Experts of a small language model: 11 layers, a softmax router.
Below are experts of layer 7 (counted from 0) of a mixture-of-experts language model. Rows are named up (a neuron's input weights, with its number) and show model dimensions 128-255. Each number is 128 + 24 x the weight over its row's rms, rounded and kept within 0 to 255.
Before each expert's rows: a language model's description of what the expert responds to. This comes from a sample of Wikipedia text that the model never trained on.

# expert 44
It responds to: Line breaks, hyphens and labels in infobox lists, e.g. Personal information, Directed by, Genre, and taxonomic family endings like -idae.
up0 [112 115 107 145 161 175 133 144 124 147 131 135 169 145 114  70 107 140  99  84  99 145 130  87 119 149 141 124 107 161 142 205  96 133 123 123 102 122  96 155 111 129 132 138 175 105 151  83 130 142 106 100 106 124 141  84 117 178 129 184 124 115 108 105  98 148 162 144 162 103 127 104 147 126 197 149 113 120 131 151 139  93 131 124 167 109 166 122 148 151 108  57 176 134 145 147 143 107 166 129 117 109 129 154 111 148 144 146 141 158 125 163 116 135 115 135 144  92 144  98  84 126 139 119 126  98 114 140]
up1 [141 165 160 113 156 186 129 122 173 160 142 133 133 109 130 103 156 153 115 110 116 118 141 114 106 141 105 175 114 135 108 117 126 165 143 107 112 162 147 167 129 141  98  97 161 138 115 118 164 137 138 122 150 149 165 132 115 130 164  98 124  88 168 150 158 132 150 120 146  97 142 131 140 121 196 104 130 165 140 152 140 136 120 123 154 134 129 130 107 114 110 136 148 114 103 107 127 109 140 131 138 141 110 157 107 117  97 128 121 142  95 111 168 148 112  96 117 142 138  80 110 109 160  94 154 135 105 128]
up2 [122 174 136 100  92 143 123 111 122 121 158 146 129 174 123 101 130 122 129  81 132 118 156 133 144 119 138 141 132 170 165 170 115 162 143 141 105 111 117 150 109 182 162 102 153 127 136 122 152  95 126 139 137  74 100 142 136 136  97 126 111 114  99 134 128 123 121 124  97 106 117  76 140 152  95 137 141 166 135 149 165 134 124 124 128 118 139 112 152 118 107 114 112 136 121 140 114 109 150 118 132 130 151 138 128 118 132 165 117 150 107  97 156 126 110 135 113 155  95 107 107 139 147 134  93 129 115 110]

# expert 40
It responds to: Determiners no, any, an and the word without, plus apostrophes and primes, often in LaTeX math or possessives like Patton's.
up0 [118 127 138 141 140 143 105 125 135 143 132 127 115 101 135 181 159 158 126 151 152 107 122 113 122 134 121 164 117 136 139 145  99 132 140  91 109 131 146 117 122 111 115 122 138 146  99 150 147 109  94 148 123  89 131 106 143 129 183  72 123 147 165 154 128 175 110 134 124 122 128 127 134 127 108 173 134 141 122  96  90 105 138 154 132 128 145 124 144 148 123  96 123 112 108 138 110  99 148  91 125 116 101 144 161 108 128 152 116 136  73 144 119 126 155 159 112 144 108  97 122 122 143 143  96 129 117 156]
up1 [162 116 161 143 131 146 105 157 118 135 144 139 108 107 124  90 114  82  93 141 115 148 137 115 153 116 100 117 114 109 149 104 166 113 150 132 112 108 107  82 101 102 133 135 137 118 140 104 125 141  91 138 154 128 152 167 102 174  88 142 120 112 123 153  86 143 128 121 139 122 120 147 156 128 131 174 110 170 135 148 107 139 154  96  88 163 139 113 136 115 171 141 135 155  88 106 136  91 147  89 135 116 109 137 111 125 157 159 127 148  73 123 124 143 112 126 136 125 111 145 141 119 135 145 134 142 129 151]
up2 [117 158 158 122 139 129  94 123 153 111 118 144 119 132 129 108 107 111  74 129 141 147 192 140 112 105 141  99  86  79 117 123 122 185 109 120  79 107 118 132 138 108 160 114 140 118 126 159 137 114 145 148 121 112 119 136 123 154 144 108 116 152 138 100 116 133 124  99 147 124 161 138 134 140 115 143 107 119 100  92 162 174 113 141 121 100 127 138 134  99  69 103 128 147 137 170  75 156 156 140  75 139 143 114 143 142 141 104 115 121 129 121 111 132 126 109 125 103 121  64 108 130 145 180 116  92 148 112]

# expert 60
It responds to: Field names and the colon after them in infoboxes and taxoboxes, such as Names:, Born, Phylum:, Location:, plus compass words North, South.
up0 [135 134 128 151 148 126  96 123 156 172 118 121 121 126  75 159 123 165 142 129  68 158 129 132 131 111 125 105 109 140 147  98 145 115 101 114 113 167  84 101 114 145 116 131 119  90 158  72 101 132 141 119 189 154 149 179 155 110  92 154 116 142 165 128 139 112 119 152 155 170 153 131 151 142 151 137 125 139  84 133 103 106 115 157 103 156 100 162 130 141 111  95 129 140 122 108 180  95 151 141 106  95 142 109  83 121 116 152 114 156 146 135 104 132 132 100 134 192  96 128 107 137 161 173 120 110 143 154]
up1 [132 154 107 157 120 110 119 146 127 104  95 111 139 106 137 104 108 123 124 123 115  98 191 177 136 148 145 130 124 140 113 114 128 120 105 134 114 162  97 131 131 156 129  98 122 113 129 101 141 118 106 160 107 110 154 163 145 147 137  96 115 140  97 110 131 118 116  86 135 121 111 130 112 162 121 174 118 116 155 131 131 111 132 124 106 140 130 127 133 184 114 119 110 144 130 109 142 111 133 103  88  78 133 153 139  99 168 146 129 147 170 131  94  73 100 119 125 118 189  92  92 123 138 163 112 138 145 143]
up2 [114 129 149 139 133 122 123 135 112 122 109 123 139 124 117  98 111 114 153 138  96  86 163 126 132 147 165 160 158 174 132 109 133 127  92 177 160 118 168 162 152 121 151 161 151 144  85 123 172 130 120 114 110  99 132 116  85 134 171 105 114 117 147 119 111 138 123 135 109  80 107 104  86 170 132 165 140 115 126 122 112 149 108 154 137 148 134 112 144 147 150 152 115 120 124 119 172 137 141 106  81 128 203 147 108 119 159 150 128 154  81 146 167 112 165  97 119 137 123 114  99 104 154 113 137 131 121 140]

# expert 28
It responds to: Line breaks, hyphens and field-name words in infobox key–value lists, such as Phylum, Population, Time zone, Elevation, "- State: Hesse".
up0 [118  87 138 205 120 142 150 130 137 132 157 136 131 158 102  93  90 151 131 126 154 117 107 106 102 136 100 188 112 120  95 123 116 110 118 145 149 112 119 143 104 117 151 148 134 143 143 120 161 112 112 108 107 121 140 156  97 121 120 129  83 131 103  78 136 145 127 128 171 139 107  92 100 108  85 141 168 182 145 160  88 137  96 127 107 135 138 152 119 155 114 162 122 132 149 111 136 106 143 100 154 125 161 138 116 122 126 130 145 151 138 144 126 125 144 123 104 112 132 185 130 139 101 103 136 121  84 168]
up1 [ 98 124 104 150 140 128 141 114 120 104  73 118 113 169 154 105 116 148 130 143 132 136 147 163 121 127 126 142 101 173 160 137 145 116 133 136 158 137 137  65 136  87 157 131 123 133 154 137 134 151 164 139 118 109 132 101 118 197 116 141 111 142 148  95  95 147 136 142 115 130  88 144 155 128 100 124 124 152 132 150 115 100 164  79 109 104 119 134 151 160  88 104  89 146 133 168 127 129 160 125 124 147 139 119 126 149 150 168 137 144  99  94  58 136 151 180 140 134 128 106  99 112 126  65 118 152 169 153]
up2 [129 143 146  74 142 165 123 153 134 123 145 119  95 111 101 119 141  88 110 105  91 114 137 149 108 100 164 136 123 152  89 136 149  99 110 157 167 138 149 175  85 113 145 159 163 134 154  84 118 153 115 120 127 114 142 119 151 145 117 153 150 139 117 120 126 122 116 130 141 119  96 138 139 104 112 149  92 121 147  98 109 125 148 123 126 120 108 134 147 145  97 142 102 157 114 112 151 139 135 145 125 139 117  77  95 156 140 134 125 107 128 118 130 119 125 114 123 115 107 124 147 134 120  47 115 118  99 144]

# expert 18
It responds to: Possessive pronouns, 's, the and quantity words like most, many, very before a noun, such as its influence, their childhood, Goodrem's.
up7 [115 166 107 124 131 156 120  90 180 134 139 200 143 110 116 168  97 132 124 130 151 127 105 176 119 122 119 189 135  87 109 101 155 123 151 157 130 136 137 118 139 102 104 102 182 115 131 117 124 105 157 115 129 127 129 132 112 136 135 105 122 141 130 126 151 131  71 125 102 131 112 138 127 125 129 128 115 114 162 182 114 133 113 153 120  92 133 124 122 144 102 108 155  49 109 149 108 202 140 162 113 152 137 111  90 108 107 175 222 164 167 150 139 123 120 169 131 105  95 193 117 102 151 145 157 123  54 140]
up8 [127 165 136 156 122 125 115 139 122 119 132 123 100 106 155 135 123 110 119 155 118 138 125 111 113 123 128 134 119 150  66 140 162  88 132 125 129 143 140 113 157  91 170 125 116  85  96 162  35 172 122 124  98  98 131  76  89 161 137 127 119 129 150 134 155 168 136 125 107 136 125 124 167 149 117 101 128 116 102 138 137 150 153  85 111 100 159 136 165 116 104 130 129 149  90 124 114 151 127 132 142 161 130  93 141 147 121 158  89 157 112 118 117 162 136 123 150 129 105 137 117 101 123  94 132 128 159 111]
up9 [139 138 117 169 103 153 101 147 120 140 147  87 124 136 151 144 153 143 150 123 112 152 138 131 181 124 163 107 138 165 143 160 158 112 133 159 115 105 135 115 133 138 126 129 112 115 120 174  95 139 172 115 137  99 116 115 115 156 130 113 150 153 115 167 126  94 158 119 131 121 129 131 118 147 147 147 131 162 137 100 152  91 111 168 126 101 147 123  70 118 134 121 174 142 174 149 139 126 137 124 145 107 113 121 145 115 120 142 126 124 128 117  59 140 123 118 112 120  98 141 105 126 118 132 123 139 161 118]

# expert 58
It responds to: The articles a and an, plus as, one and another, and word-initial pieces like a- in aortic or p- in pep.
up0 [129 126 110 150 130 180 122  99 161 133 106 120 146 129 124 133  86 128 151 137 170  90 130 149 133 150 152 141 125  87 149 149 158 166 133 147  68 136 138 115 133 131 128 108  99 137  96 130 143 133 123 135 146 157 160 127 129 134 144 131 146 128 172 139 142 116 137 152 111  92  90 158  86 113 107 125 129 183 101 134  78 111 138 128 133 134 108 148  84 132 143 125  92 163 127 119 132 139 153 119 149 126 121 127 107 132 168 139 100 164 140 119 127 138 101 125 114 172 115 106 110 117  80 112 138 131 138 148]
up1 [129 110 145 183 125  98 125 115 136 185 134 153 114 213 144 117 121 140 141 114 162 100 125 130  93 154 137  86 126 149  74 158 120 143 147 125 126 109 141 115 118 130 161 117 110 144 131 139 126 112  89 135 155 146  97 137  99  98 123  83 126 147 144 110 184  93 137 119 129 162 124 123 125  97 115  77 179 144 134 143 194 149  97 116 141 143 104 151 145 136 109 149 138 150  96 143 146 145 166 153 114 100  86 105 138 130 167 145 161 106 141 138 138 179 161 150 125 156 103 143 108 137 154 126 156 151 136 121]
up2 [177  73 132 166 133 146 123 123 126 144 111 149 115 111  93 119 113 138 126 118 128 143 142  92 119 145 129 139 168 127 111 123 116 132  92 121 128 126 133 130 124 174 136 146 134 151 150 122 125 110 125 111 176 119  90 132 142 168 150 165 118 161 114 134 163 129 118 127  96 137 128 131 114 103 118 128 150 112 154 203 147 116 114 103 143 125 190 141 127 115 124 109 176 156 145  95  77 141 163 120 126 125 105 103 138 117 195 130 147 106 131  94 108 133  95 111 125 114 141 100 102 131 144  97 114  85 137 159]